config = dict(
    d_expert=240,
    d_shared_expert=0,
    router_score='softmax',
    n_head=3,
    vocab_size=8192,
    rope_base=10000.0,
    init_out_by_depth=True,
    beta1=0.95,
    weight_decay=0.19,
    lr_head=0.00388,
    schedule='cos',
    batch_tokens=65536,
    seq_len=1024,
    dataset='wikipedia_en',
)
Below are experts of layer 2 (counted from 0) of a mixture-of-experts language model. Rows are named router (the router's row for the expert), down (a neuron's output weights, with its number) and show model dimensions 96-191. Each number is 50 + 15 x the weight over its row's rms, rounded and kept within 0 to 99.
Before each expert's rows: "raises" lists some tokens whose logits its average output raises strongly, later layers aside. This comes from a sample of Wikipedia text that the model never trained on.

# expert 4
raises: "\n", "\n\n", ", ", "-", ". ", ": "
router:31 42 37 47 36 93 46 50 52 57 32 54 46 35 52 52 47 21 45 47 48 34 31 50 88 63 53 46 35 63 29 61 64 74 55 53 72 50 66 61 39 31 34 52 66 55 55 44 57 33 42 78 39 50 55 42 43 39 39 38 53 54 35 61 29 40 42 33 27 56 47 75 64 57 72 75 50 45 63 70 72 62 41 63 35 51 57 37 76 21 67 73 52 51 74 36
down5:61 57 66 36 23 74 46 25 43 59 62 28 64 52 58 43 28 45 33 12 49 44 48 47 37 36 35 63 63 56 38 74 22 44 29 66 39 35 61 33 45 56 51 28 39 49 72 55 17 65 56 60 45 49 52 27 65 42 57 49 52 62 56 61 71 42 36 51 39 52 75 50 23 57 55 67 46 76 44 34 86 78 56 37 47 65 52 61 62 50 47 45 43 41 23 49
down6:46 60 35 48 42 29 38 30 42 82 60 41 65 37 51 47 52 61 52 57 70 18 62 62 22 58 48 34 48 45 55 38 36 78 43 38 69 89 28 36 42 40 64 49 42 30 49 70 38 42 47 58 61 22 32 58 29 46 24 43 76 60 72 65 76 49 57 38 54 51 63 62 46 43 49 50 65 66 35 37 40 54 64 82 26 38 56 41 50 83 28 23 42 47 53 26
down7:53 45 62 26 47 40 47 70 56 37 30 55 37 59 28 50 33 50 17 23 53 24 48 59 61 45 36 84 30 35 53 29 38 54 62 43 42 33 54 20 64 60 38 80 56 60 62 49 47 57 39 09 50 40 29 48 48 45 72 45 15 64 74 39 44 39 69 44 29 63 44 75 52 56 39 99 48 63 50 38 47 51 52 48 77 63 41 57 30 66 65 49 45 39 48 43
down8:85 59 23 46 38 55 60 73 32 53 51 72 42 70 67 49 29 43 76 54 55 34 43 34 62 58 44 61 65 61 48 57 47 28 61 33 51 36 29 48 49 41 34 55 26 76 44 59 47 43 47 44 47 43 60 51 44 46 72 38 47 60 34 35 79 47 68 66 48 40 60 51 73 53 58 44 28 59 86 56 28 89 32 40 68 51 66 67 49 53 50 50 52 50 20 37
down9:33 68 31 34 40 32 63 31 63 51 33 48 23 56 37 42 45 57 62 54 43 52 18 49 32 43 48 34 45 53 58 57 33 60 50 38 40 39 44 56 79 65 53 42 44 26 42 41 46 58 51 32 51 30 44 51 78 49 49 43 87 35 44 52 47 51 50 58 61 54 48 38 53 44 53 69 37 21 60 48 53 62 62 37 44 46 77 35 57 55 44 37 26 47 42 50
down10:56 61 69 39 54 66 35 60 40 49 66 33 41 23 73 66 56 78 50 56 47 99 48 25 42 45 43 51 53 82 08 65 44 55 62 41 51 41 72 47 50 58 54 69 34 34 55 75 45 55 45 55 57 48 47 48 82 63 32 44 41 32 40 51 50 43 47 43 73 42 61 33 49 60 14 65 48 61 55 30 23 76 50 43 65 42 62 47 66 44 33 73 53 70 38 39
down11:44 67 39 57 66 65 32 71 44 57 35 56 61 71 33 61 54 49 74 24 49 35 42 42 40 56 52 25 65 51 45 73 79 25 52 73 48 54 52 61 57 42 34 74 40 35 54 49 24 39 41 58 67 72 62 42 35 56 19 49 41 60 79 33 56 28 36 68 24 29 32 44 62 38 34 75 45 36 49 63 62 37 51 55 58 58 55 62 40 57 52 34 37 43 41 44
down12:71 50 43 60 33 26 52 52 47 64 45 58 52 59 53 44 39 57 44 50 78 54 60 22 68 37 54 43 36 67 22 77 70 58 43 43 55 26 64 45 59 70 44 55 42 33 69 21 70 38 45 61 43 75 34 37 39 66 38 30 30 32 44 57 31 53 79 46 65 68 75 32 39 39 51 52 53 53 28 52 67 31 34 54 43 26 42 41 69 56 68 51 57 86 58 56
down13:28 52 56 32 50 70 54 26 26 56 40 59 44 78 49 61 61 51 27 80 38 36 55 58 50 54 75 40 92 49 39 35 64 64 53 43 53 51 57 62 45 54 52 23 45 55 72 29 64 35 30 65 46 30 71 41 54 46 51 38 44 59 40 46 45 38 68 30 35 66 43 56 57 25 59 66 41 36 42 27 61 44 43 52 45 39 57 33 67 39 60 33 56 79 48 46
down14:85 24 68 53 36 78 68 34 66 47 25 58 62 72 59 35 73 48 54 85 72 82 54 35 38 63 47 65 55 48 46 44 53 19 32 68 75 64 36 52 73 30 40 55 55 38 58 65 35 59 62 51 53 53 56 59 54 53 20 71 37 32 58 56 67 49 13 28 61 59 52 67 51 47 17 61 40 54 61 42 45 63 67 52 67 51 54 57 58 35 69 14 36 52 66 63
down15:43 27 40 57 44 68 24 40 57 44 64 31 64 74 68 42 68 55 50 67 14 79 68 55 59 63 47 33 74 46 45 69 38 69 69 32 57 71 50 22 66 36 67 52 40 47 65 32 57 45 38 53 55 29 62 72 32 38 55 55 77 42 40 64 69 61 52 48 44 81 48 59 36 95 99 37 53 59 83 36 55 54 90 53 40 76 55 55 19 45 32 54 37 62 46 31
down16:61 33 72 91 40 55 46 36 55 46 56 39 43 46 39 55 72 34 59 50 52 68 84 53 38 28 40 83 56 50 54 67 65 40 72 53 58 41 62 57 60 76 23 55 46 39 25 60 37 52 58 79 43 58 70 40 47 43 69 61 66 52 50 57 67 92 50 42 52 52 43 29 75 44 55 57 57 48 76 44 57 54 52 46 42 31 72 63 60 40 38 61 55 32 51 37
down17:40 45 38 34 39 30 70 44 31 58 45 68 38 60 33 50 62 78 53 49 56 65 42 55 53 30 43 47 46 68 72 55 56 46 51 51 34 56 39 35 53 68 40 65 58 30 63 37 60 62 49 49 33 71 63 49 40 55 65 52 44 62 44 52 40 45 60 58 66 50 41 54 49 64 45 65 55 21 63 70 46 57 39 91 30 43 53 52 90 31 43 21 46 49 26 61
down18:37 41 41 62 64 74 61 46 53 69 43 26 56 64 27 62 46 58 54 41 69 45 47 21 34 55 41 41 48 64 52 30 63 76 22 55 37 37 46 68 48 26 46 38 62 60 69 74 59 45 30 40 59 61 49 39 05 46 42 66 41 50 23 54 55 40 72 38 35 59 60 37 22 55 38 57 74 46 64 50 77 38 84 79 62 29 44 55 23 48 47 24 46 48 61 72
down19:47 65 51 51 35 27 57 68 64 76 46 38 37 51 74 48 51 66 44 76 60 57 53 03 55 37 41 45 65 31 50 66 68 22 52 58 51 55 52 52 55 54 33 52 44 51 43 56 58 49 49 42 41 62 60 58 67 31 47 69 50 54 38 19 78 42 65 24 65 30 40 40 32 73 43 39 40 50 43 73 62 27 33 43 54 57 50 58 33 45 28 61 77 40 48 62
down20:72 57 33 79 28 41 50 65 35 48 61 55 36 58 60 33 28 55 55 39 54 37 50 73 58 51 68 38 24 32 27 33 59 45 60 19 80 45 54 55 24 47 53 73 42 41 69 33 40 43 35 52 49 51 92 36 45 55 48 58 35 33 58 46 07 31 54 64 47 37 12 35 46 52 66 56 60 51 58 76 69 61 61 65 50 23 58 29 51 53 46 44 33 64 34 40
down21:49 69 66 71 59 66 54 37 54 54 26 41 50 61 60 46 86 44 71 70 83 39 71 46 36 55 47 40 51 50 56 62 61 63 46 53 41 39 63 50 68 44 36 39 61 06 33 51 53 43 55 37 60 48 48 41 80 73 54 43 25 38 42 51 37 55 37 46 43 40 49 51 53 47 48 39 62 45 49 41 57 61 42 69 72 78 65 73 10 66 45 68 42 66 58 47
down22:41 46 64 53 35 69 58 49 30 56 65 34 40 48 47 66 31 40 62 52 32 39 34 52 36 38 50 67 38 63 57 68 47 15 37 64 35 50 44 37 49 48 26 58 83 13 68 38 39 39 35 57 17 42 50 33 66 51 28 53 62 67 31 57 48 29 68 52 37 64 52 34 91 47 50 47 46 48 35 71 62 79 23 06 39 38 28 59 39 47 68 53 50 65 48 41
down23:42 29 51 43 37 80 46 61 28 62 25 53 62 38 51 63 31 58 39 76 58 49 56 45 59 44 69 39 62 43 45 54 60 43 48 58 08 40 25 49 39 31 45 42 54 55 66 64 66 46 53 73 50 44 40 18 86 40 48 39 53 58 55 37 25 59 25 48 53 67 53 62 61 30 55 63 37 57 69 58 74 39 69 64 84 72 52 36 48 34 50 72 47 58 52 68
down24:54 60 43 47 62 75 38 39 61 52 48 31 44 41 54 24 58 65 37 52 32 53 30 51 16 34 51 47 44 41 66 26 51 32 58 84 43 53 49 23 46 59 58 56 21 47 47 49 59 39 29 42 30 25 61 71 58 61 45 53 38 57 42 63 65 55 32 42 32 41 63 45 36 50 36 52 22 72 57 61 42 40 62 67 45 47 41 65 37 57 51 44 43 64 37 28
down25:47 57 59 34 44 64 75 46 60 59 40 48 41 57 76 34 54 58 50 20 38 47 45 41 47 47 35 26 58 53 38 75 81 76 66 32 50 29 26 47 54 63 48 41 59 35 33 64 49 50 54 52 64 55 51 44 52 53 42 54 75 59 68 60 19 50 64 77 54 64 32 70 31 35 44 35 36 41 56 52 33 44 51 65 60 51 41 30 62 46 44 48 55 58 49 81
down26:67 48 58 88 37 54 68 37 50 54 32 21 68 50 38 51 68 54 38 40 64 64 74 79 47 49 50 43 49 47 47 58 18 33 63 32 52 47 63 57 27 66 67 57 47 32 37 77 67 53 45 34 68 65 45 45 47 37 57 43 39 55 66 50 54 77 59 40 55 62 71 52 64 42 67 46 73 31 46 56 71 66 17 71 32 43 26 62 38 87 43 56 46 35 62 33
down27:52 53 44 66 44 44 72 31 53 27 57 31 59 54 33 66 43 14 42 97 33 57 60 62 47 58 63 64 48 39 40 50 47 63 44 60 43 52 29 49 32 45 53 29 55 22 26 69 54 22 50 37 42 53 77 53 71 93 32 50 29 30 75 42 13 70 37 52 45 43 58 61 56 52 35 56 59 66 83 34 12 65 42 59 60 36 55 61 32 48 45 39 70 96 34 81
down28:50 51 54 28 41 34 53 59 55 67 33 72 71 72 31 41 43 19 37 71 72 46 46 56 59 53 40 94 20 40 68 41 35 53 57 60 56 60 61 36 44 72 93 50 51 68 70 28 43 61 23 62 29 20 61 70 40 54 36 46 51 70 27 52 39 61 54 30 56 63 63 75 51 44 44 41 43 66 19 34 45 41 75 43 63 17 39 66 70 70 57 79 49 43 42 62
down29:52 19 83 39 63 47 46 46 49 61 59 65 52 48 76 44 34 70 40 36 33 56 61 68 65 79 69 43 90 40 37 91 61 68 56 60 31 57 72 42 46 51 69 64 41 56 40 58 40 47 68 48 58 52 56 40 49 48 65 52 75 57 29 56 38 42 51 57 50 34 53 63 76 77 35 20 36 80 50 21 72 58 72 55 66 45 30 48 74 67 20 58 67 49 41 61
down30:53 63 55 86 74 39 48 51 57 57 47 67 34 41 33 42 47 71 48 24 55 43 69 40 26 26 56 56 66 74 45 47 72 42 16 79 82 42 70 32 71 44 49 63 38 72 51 79 53 53 52 45 61 47 73 46 60 35 55 21 60 63 18 35 15 66 54 63 63 43 48 34 54 62 69 60 50 51 51 39 24 47 23 41 47 49 55 64 69 43 22 44 55 59 54 50
down31:38 59 48 47 49 36 30 48 66 52 31 23 39 42 46 90 47 60 43 41 87 55 52 48 59 56 27 60 26 50 57 63 54 12 46 60 35 37 52 55 38 50 60 52 72 52 40 51 47 62 77 75 76 32 28 57 64 53 66 31 53 50 64 43 50 54 52 51 49 72 54 47 56 21 40 43 50 69 47 64 42 54 42 62 34 75 46 19 20 52 43 51 45 49 75 73
down32:62 11 57 31 43 67 52 70 48 54 74 30 41 77 55 46 67 49 61 46 65 58 62 64 41 46 38 48 32 29 47 20 37 58 43 39 66 62 65 45 37 31 51 34 55 58 56 82 51 26 44 40 49 50 32 44 76 91 48 59 30 41 36 66 73 76 63 19 45 36 51 64 34 65 65 61 35 36 57 27 48 61 60 44 60 33 59 57 49 60 45 44 49 56 52 28
down33:44 32 56 61 62 28 28 38 54 19 59 44 38 52 62 24 58 48 40 30 40 33 63 48 52 48 48 38 68 49 66 38 27 25 64 65 37 69 62 57 40 54 27 52 38 34 60 53 55 69 32 62 47 47 42 11 64 43 61 79 44 52 47 25 38 61 31 39 27 61 45 62 87 51 54 18 49 38 41 67 35 72 51 52 24 33 37 46 51 26 60 71 56 50 68 48
down34:21 65 32 53 39 54 22 30 59 43 66 54 40 49 52 32 61 50 61 51 61 16 57 68 34 41 36 41 56 68 63 28 56 71 46 55 63 61 69 60 38 59 51 41 64 30 51 44 42 56 57 40 30 55 53 40 34 35 36 47 46 71 28 43 57 97 63 63 59 56 50 59 85 31 60 51 61 54 71 35 64 61 68 42 54 40 51 48 52 59 04 83 38 26 68 66
down35:79 67 65 39 48 60 40 39 52 40 62 42 39 51 68 34 60 58 34 47 16 79 59 38 54 38 53 53 50 48 48 47 57 51 49 53 49 54 35 36 57 50 70 63 67 36 90 75 89 49 31 43 42 55 84 38 58 61 67 93 70 47 58 50 47 35 63 38 60 70 38 84 08 44 60 46 51 59 42 53 50 55 52 26 52 69 80 52 57 39 52 32 53 44 58 47
down36:66 65 63 60 39 33 42 79 43 20 50 54 38 18 56 40 43 68 20 59 47 59 69 67 26 63 60 46 63 84 26 40 30 53 72 46 58 60 73 41 75 58 34 78 27 59 61 36 18 78 52 70 54 87 55 52 39 65 28 52 38 52 86 61 55 18 55 60 39 52 19 49 38 50 37 33 30 43 31 38 42 46 64 41 52 47 50 47 59 28 39 38 54 34 63 61
down37:60 36 54 49 60 55 54 34 60 21 40 38 56 36 47 30 47 67 45 43 50 25 64 79 40 39 38 74 62 49 47 57 58 50 34 49 68 35 44 53 38 54 44 51 33 35 24 39 45 44 49 57 26 72 53 49 54 35 38 52 72 45 51 52 52 72 36 32 51 20 57 36 80 58 59 49 52 48 56 43 31 39 69 56 36 48 47 63 47 13 41 65 51 54 51 80
down38:44 69 54 48 72 51 65 60 48 52 10 59 22 57 50 56 61 70 82 38 53 73 38 57 53 19 59 72 54 69 57 51 20 40 82 58 17 73 46 47 43 12 41 57 72 52 40 23 47 55 62 20 36 33 73 32 66 62 51 22 71 49 62 64 33 47 58 43 19 61 48 59 45 89 47 46 63 64 45 56 49 43 42 66 60 52 54 31 60 36 58 69 43 57 27 58
down39:51 28 13 63 44 52 38 42 60 45 37 18 63 31 51 23 32 50 64 42 47 60 32 47 68 44 75 58 28 41 41 68 60 54 54 63 70 54 35 20 57 61 45 54 35 74 23 46 34 42 45 48 64 46 65 41 52 63 60 27 34 60 56 63 56 28 86 65 44 75 59 52 52 53 56 42 70 51 76 63 57 42 48 32 47 80 67 37 78 31 63 49 57 37 52 67
down40:58 51 25 69 46 43 90 33 31 44 51 72 54 17 36 40 54 59 44 37 59 93 55 40 70 56 64 42 96 41 45 59 38 59 22 44 58 47 59 41 32 49 19 53 55 60 46 70 69 46 52 66 47 50 24 56 48 57 56 69 36 58 35 75 40 33 45 62 36 37 34 46 28 74 34 39 50 77 34 72 42 90 84 35 65 53 54 45 31 51 52 50 48 53 41 50
down41:29 53 57 78 31 80 47 48 47 28 54 42 58 58 57 61 66 69 53 52 72 56 69 71 33 30 48 57 35 21 55 22 52 47 68 30 64 41 83 66 70 46 53 43 38 26 33 50 65 68 38 43 66 39 35 64 36 59 68 64 71 63 37 59 50 50 72 67 58 38 58 65 59 43 58 41 50 46 48 66 24 84 43 23 50 58 51 70 69 37 64 53 48 58 51 35
down42:28 73 76 35 35 42 58 62 39 68 75 61 42 43 54 66 52 35 67 59 67 75 48 66 71 37 37 44 32 58 71 36 48 27 36 25 43 41 45 62 43 35 26 71 56 33 53 57 50 74 41 22 60 34 59 42 35 40 39 50 77 61 44 46 58 25 51 63 42 72 55 52 32 54 35 43 37 38 52 41 35 77 48 40 53 56 48 55 52 29 23 59 47 31 54 39
down43:53 63 31 45 42 64 44 47 59 20 49 53 65 41 27 33 37 50 34 44 39 30 73 81 65 37 85 80 50 71 57 72 49 73 63 37 49 48 60 49 55 37 53 50 21 61 41 39 44 53 55 37 37 59 48 66 58 55 45 45 45 62 54 58 42 54 52 38 42 34 47 68 55 58 53 51 42 64 46 36 49 28 28 62 70 76 78 44 37 40 46 53 68 56 57 65
down44:36 48 53 45 65 32 41 61 63 38 41 40 33 68 54 49 31 61 41 53 51 42 71 74 33 92 50 57 43 06 53 68 83 39 47 44 49 43 56 20 37 39 55 51 59 41 43 35 36 38 32 46 47 40 44 80 63 44 48 48 66 48 38 45 40 45 37 54 54 45 61 50 54 60 64 36 67 53 39 65 43 47 37 25 45 85 53 58 49 43 41 48 42 26 55 37
down45:48 48 47 45 48 63 40 35 77 52 55 15 21 47 37 71 20 48 50 45 53 53 64 29 33 50 28 60 41 76 50 70 60 45 54 65 58 68 43 64 45 65 43 60 47 77 64 38 50 56 56 59 50 37 55 52 66 55 34 42 36 51 57 38 57 75 71 70 40 70 57 43 53 81 39 51 57 48 61 50 38 44 18 44 52 58 61 82 25 69 42 62 42 11 54 42
down46:37 27 60 37 33 69 39 59 40 39 49 54 34 53 55 48 31 51 45 86 32 56 56 59 54 46 76 63 58 30 57 18 52 30 70 52 47 35 43 47 50 48 51 43 58 62 49 07 35 41 43 37 33 69 39 49 39 66 43 71 54 61 80 48 59 78 45 64 41 41 40 31 54 61 11 45 45 47 65 37 66 45 48 33 65 45 37 56 21 47 66 39 83 20 56 65
down47:36 58 61 20 56 55 36 31 39 72 60 52 48 51 57 50 58 42 64 65 92 65 34 50 45 79 37 65 34 35 63 49 47 48 52 39 34 39 80 22 60 44 69 44 54 70 32 23 66 39 63 43 39 44 69 43 61 52 47 53 55 62 69 28 49 39 43 68 46 75 17 85 59 52 43 62 57 39 27 23 60 44 53 50 82 42 50 58 56 49 43 52 62 36 50 52
down48:74 50 76 56 62 42 57 58 43 61 51 41 51 36 67 63 56 62 44 72 48 31 56 38 85 66 46 61 56 46 49 52 58 39 27 81 24 25 48 62 57 67 25 66 62 17 38 41 42 46 44 58 66 63 58 41 24 34 66 60 33 43 47 68 51 65 51 54 31 50 34 55 33 72 68 51 27 39 66 48 49 53 57 55 69 22 76 51 51 50 60 57 75 28 37 72
down49:76 52 48 40 63 63 60 72 53 49 51 51 59 41 40 88 52 39 48 68 66 44 53 62 57 62 43 71 35 26 33 52 32 42 44 74 64 47 57 32 28 47 47 56 50 31 60 47 29 48 46 38 71 56 79 55 53 28 56 56 32 54 49 54 45 36 61 64 22 85 74 51 60 62 57 49 50 46 54 34 45 46 49 70 69 49 56 51 49 54 36 33 34 68 51 51
down50:29 37 35 52 52 93 38 48 46 70 55 32 27 83 37 55 74 38 49 49 46 51 48 42 67 68 63 44 60 38 27 50 51 62 47 47 46 89 46 59 40 39 52 58 46 27 23 43 41 69 41 31 44 66 78 57 42 35 59 61 63 33 47 96 40 57 69 45 52 46 29 47 51 50 48 68 54 32 46 63 40 53 28 53 43 50 32 59 17 23 65 64 32 38 71 54
down51:63 37 18 47 51 25 47 45 57 32 39 52 71 36 59 65 42 40 32 50 71 45 58 44 35 26 60 43 18 54 32 45 49 42 62 45 54 55 72 77 24 88 66 33 58 27 44 62 24 64 59 62 67 42 51 70 53 36 62 46 57 43 29 40 56 82 47 43 27 48 53 26 59 35 02 42 63 45 33 74 50 54 50 69 18 36 44 60 57 63 70 47 53 16 60 54
down52:69 50 66 32 53 36 47 81 67 53 39 74 36 62 69 53 56 44 49 68 62 42 45 52 37 50 38 29 88 62 13 22 77 47 33 39 38 56 58 60 42 51 60 49 57 68 35 55 51 58 00 65 58 55 56 73 51 57 43 17 54 31 45 53 47 43 29 38 53 57 26 43 46 66 27 67 39 53 45 49 51 41 37 44 39 35 43 40 39 73 45 71 58 50 25 50
down53:27 54 47 39 44 52 45 44 40 33 35 38 48 53 68 51 56 31 18 52 69 44 62 63 42 65 41 37 49 40 47 46 42 35 58 37 53 65 59 43 44 34 46 53 48 50 49 40 57 51 34 50 49 54 67 08 48 45 48 57 55 54 60 25 28 57 47 28 58 60 06 62 65 41 34 51 58 38 33 03 33 40 50 56 50 61 54 29 54 57 77 57 67 86 73 32
down54:57 70 60 36 57 32 32 49 49 74 54 39 52 35 37 52 50 32 34 39 74 20 28 51 45 41 38 62 77 40 57 76 70 49 35 36 14 49 66 66 51 43 68 36 51 50 63 44 19 28 43 34 51 36 77 55 37 57 67 95 51 64 25 70 40 39 40 50 20 73 42 51 63 61 19 53 54 50 53 36 33 48 43 62 54 85 47 36 55 52 59 70 63 61 53 74
down55:43 42 63 63 44 42 53 35 36 26 49 53 75 40 30 67 50 73 42 48 44 78 48 72 46 59 31 55 42 59 57 67 50 69 05 62 45 50 51 37 55 21 47 56 85 53 55 43 42 38 31 45 42 12 53 49 53 37 49 71 34 61 78 35 37 47 59 68 66 50 68 39 88 63 51 49 38 42 31 64 60 41 62 36 42 35 35 77 45 42 34 81 26 63 49 50
down56:34 76 49 18 47 53 49 73 75 54 62 36 38 34 58 43 74 36 62 68 54 47 88 34 52 67 67 45 46 43 28 48 42 63 50 28 45 01 68 52 57 45 32 62 43 46 41 30 33 62 38 39 63 59 54 38 61 44 70 60 62 72 43 48 65 53 62 37 40 51 37 56 58 31 65 57 71 81 47 35 56 39 44 19 25 56 56 45 36 30 33 37 55 45 45 50
down57:45 77 67 70 78 52 40 74 42 50 27 32 38 55 37 49 66 64 48 34 71 79 59 71 68 52 33 49 43 68 30 17 61 31 37 43 53 70 54 54 57 57 41 44 42 38 36 52 64 55 41 43 53 51 57 56 63 48 58 44 40 48 70 48 60 46 65 65 47 50 30 54 42 46 51 60 50 51 24 77 51 47 27 55 55 57 57 24 59 64 65 34 50 35 44 49
down58:47 32 77 31 37 58 30 40 55 89 54 14 41 62 37 41 48 53 29 55 40 23 53 44 42 28 67 62 62 64 48 51 11 39 45 37 12 18 42 62 47 52 42 63 56 53 45 56 48 78 44 49 50 39 47 42 47 31 48 44 66 24 58 45 56 68 58 30 37 48 71 62 53 49 36 77 49 55 32 41 57 61 55 77 52 60 69 52 48 28 53 50 50 24 29 44
down59:72 41 27 46 59 35 59 50 43 23 57 38 36 26 43 44 03 10 66 63 18 58 42 64 55 46 44 51 60 60 53 26 56 64 60 63 33 58 91 45 65 50 56 52 61 57 24 41 70 34 54 67 52 63 55 19 89 66 46 62 53 41 55 61 35 43 60 57 62 43 70 40 45 30 54 66 78 51 46 59 40 52 55 71 67 37 31 37 58 43 53 78 32 35 74 63
down60:48 36 49 46 48 47 98 33 47 21 65 87 68 47 35 71 42 66 66 75 70 55 60 58 35 31 39 40 58 48 48 56 41 53 53 50 27 60 48 47 59 53 35 28 51 67 36 67 41 36 47 45 49 53 48 66 71 59 56 60 52 29 38 54 39 38 67 47 62 43 55 46 55 41 52 46 42 58 87 91 49 29 52 65 71 55 40 49 70 33 67 65 82 65 39 60
down61:35 54 53 46 37 39 46 55 63 81 60 39 15 81 42 79 54 68 45 57 41 64 46 48 46 40 70 37 57 40 48 14 50 48 60 67 56 49 40 83 24 69 52 64 64 36 67 52 62 24 65 34 46 35 69 69 59 71 67 49 22 45 35 51 54 56 43 34 63 54 60 32 71 74 54 49 54 40 49 24 75 38 81 41 53 56 65 81 79 56 33 61 55 45 61 52
down62:54 54 48 56 58 19 61 43 42 39 43 58 56 63 44 39 43 51 54 51 56 50 16 47 65 51 45 56 45 37 33 16 68 61 15 73 57 10 45 34 67 89 55 41 31 61 21 48 49 30 37 50 38 54 15 61 47 56 28 64 52 43 79 61 35 58 56 63 38 48 30 57 42 55 33 46 36 35 61 62 65 42 54 41 52 39 72 31 39 66 57 28 41 69 47 60
down63:39 38 61 13 33 25 63 63 46 37 40 35 31 58 65 66 55 45 30 44 23 70 28 56 44 45 14 40 68 24 50 43 63 68 70 27 69 33 74 39 64 40 57 36 62 58 59 42 53 62 29 66 63 44 35 44 61 52 78 74 30 70 29 40 47 35 45 58 53 31 65 82 60 39 56 36 60 76 71 59 36 74 70 35 66 50 33 37 40 56 37 58 80 58 28 30
down64:30 52 30 67 83 52 42 21 53 60 34 20 25 61 25 54 72 50 68 56 54 63 13 64 33 55 51 45 45 63 45 15 50 56 56 57 50 27 34 45 36 49 58 35 34 42 57 39 59 59 54 45 40 64 21 73 42 59 64 41 43 26 42 50 72 58 55 47 04 62 54 47 54 48 62 30 53 69 59 66 45 19 62 57 33 31 45 48 50 43 79 42 70 61 77 27
down65:42 32 38 50 51 44 59 46 37 55 54 43 82 50 44 65 58 45 28 37 32 47 73 73 44 41 57 66 59 62 61 71 42 41 75 52 33 78 72 24 46 58 39 50 36 36 60 20 45 66 51 55 34 28 58 48 31 61 45 55 58 63 09 48 73 43 59 44 50 93 49 64 54 40 45 59 59 26 50 58 59 32 51 36 62 19 66 69 52 52 62 88 50 49 36 56
down66:44 69 53 45 73 84 36 44 41 63 64 42 56 42 79 45 49 40 28 60 45 57 44 46 55 37 45 67 51 48 76 27 61 67 65 18 51 82 83 32 52 60 64 72 69 61 67 25 55 36 42 58 37 44 46 34 27 42 78 44 25 59 35 50 41 28 68 59 28 38 64 43 62 55 48 70 33 53 36 39 40 35 38 46 50 26 69 56 54 31 49 61 56 50 28 38
down67:49 23 40 44 44 51 54 42 51 22 34 60 59 56 29 48 45 52 35 41 48 33 50 60 59 23 57 39 64 50 45 63 43 71 61 62 76 45 43 46 69 46 57 60 38 32 49 41 68 43 35 85 79 37 19 62 67 42 46 30 46 70 46 64 26 40 97 52 39 81 41 48 24 65 70 50 48 75 65 21 88 37 72 42 79 54 52 52 64 42 20 82 45 40 42 39
down68:23 52 40 63 29 50 52 44 59 72 22 63 53 85 63 58 35 49 47 55 54 23 39 58 57 40 51 67 47 16 55 65 48 65 39 40 55 31 41 48 57 74 46 32 60 67 25 47 47 49 53 76 77 38 70 74 69 68 24 62 35 31 31 61 79 50 53 47 57 50 76 70 46 62 50 65 65 56 46 37 56 57 74 62 69 57 69 64 27 29 30 51 62 41 61 30
down69:51 70 75 48 63 38 52 63 67 37 62 74 40 55 20 46 66 42 17 34 26 63 16 79 49 39 42 19 39 50 44 45 62 48 54 50 63 20 62 52 48 62 48 82 38 36 35 26 48 36 66 63 44 52 49 32 34 46 76 52 40 47 62 38 64 81 62 49 65 63 34 74 60 38 64 70 63 81 59 61 52 52 63 42 75 57 68 50 48 33 61 59 58 56 50 52
down70:70 55 63 47 23 69 48 34 16 68 59 57 41 40 20 56 56 22 60 43 46 47 42 71 63 41 52 31 36 45 48 43 54 63 28 56 59 68 65 55 60 30 48 48 64 34 57 49 71 40 17 33 78 34 66 49 34 62 64 40 39 70 51 38 32 47 52 66 52 57 41 55 48 69 66 64 00 45 66 39 56 57 47 59 34 34 46 76 18 57 71 39 64 63 63 48
down71:54 75 06 55 36 59 26 56 86 49 67 60 73 38 59 54 82 38 43 33 44 54 45 56 63 33 53 52 53 17 36 58 40 54 21 53 54 67 80 38 47 22 27 39 36 74 44 64 71 46 36 49 54 44 59 55 63 59 49 65 43 55 44 50 37 31 53 37 29 52 58 49 49 50 44 46 05 71 57 51 54 38 46 35 40 57 46 65 29 47 74 44 62 53 46 27
down72:44 45 40 35 56 89 30 39 23 62 62 39 71 49 66 33 60 40 36 61 49 47 46 13 44 42 38 29 42 36 56 70 48 51 41 44 63 30 50 89 48 63 49 40 77 55 52 70 30 58 53 43 59 23 52 24 66 47 72 63 33 37 62 53 39 35 33 43 45 54 36 48 43 36 58 31 27 65 67 56 60 39 63 48 32 49 60 60 62 79 53 52 37 60 43 37
down73:45 46 69 65 44 45 44 38 14 56 86 64 61 61 49 54 44 40 50 39 58 67 58 47 34 50 33 73 54 48 63 62 41 58 81 47 26 49 41 29 55 64 59 77 48 71 40 50 54 47 25 66 40 69 20 59 75 69 55 62 55 51 69 48 46 34 39 53 33 42 52 47 55 53 56 83 30 32 52 75 38 39 67 55 42 37 53 48 31 48 67 37 56 27 41 18
down74:51 57 72 58 52 75 53 53 34 50 35 43 42 42 29 38 51 47 34 36 58 61 59 47 50 48 38 57 57 62 65 83 68 46 41 42 52 46 26 63 93 78 34 52 51 71 22 75 36 34 67 21 22 38 43 44 44 47 25 52 51 23 57 52 19 53 54 58 67 36 56 17 70 21 57 40 51 56 73 37 44 58 42 68 39 47 38 63 48 51 52 57 49 67 61 36
down75:34 55 57 28 43 42 43 56 63 60 39 56 17 39 54 39 55 50 25 44 41 43 55 41 76 73 54 22 27 61 53 46 47 71 25 37 57 55 65 32 49 38 72 52 68 95 50 56 47 58 52 33 66 49 51 19 68 53 70 37 44 50 37 40 78 54 68 36 52 51 24 64 49 55 34 68 36 79 26 55 66 26 28 32 43 39 66 43 46 50 48 48 45 63 64 43
down76:46 44 64 49 55 65 21 46 63 53 68 46 68 27 81 50 40 54 46 35 82 41 76 55 61 39 59 45 52 55 54 47 14 47 48 63 41 19 47 59 48 35 48 67 77 91 24 46 64 43 63 79 50 50 48 46 61 55 34 46 26 47 38 80 49 65 55 36 16 43 45 63 63 59 56 41 93 40 47 69 40 54 46 68 85 76 46 74 71 13 36 59 45 54 59 78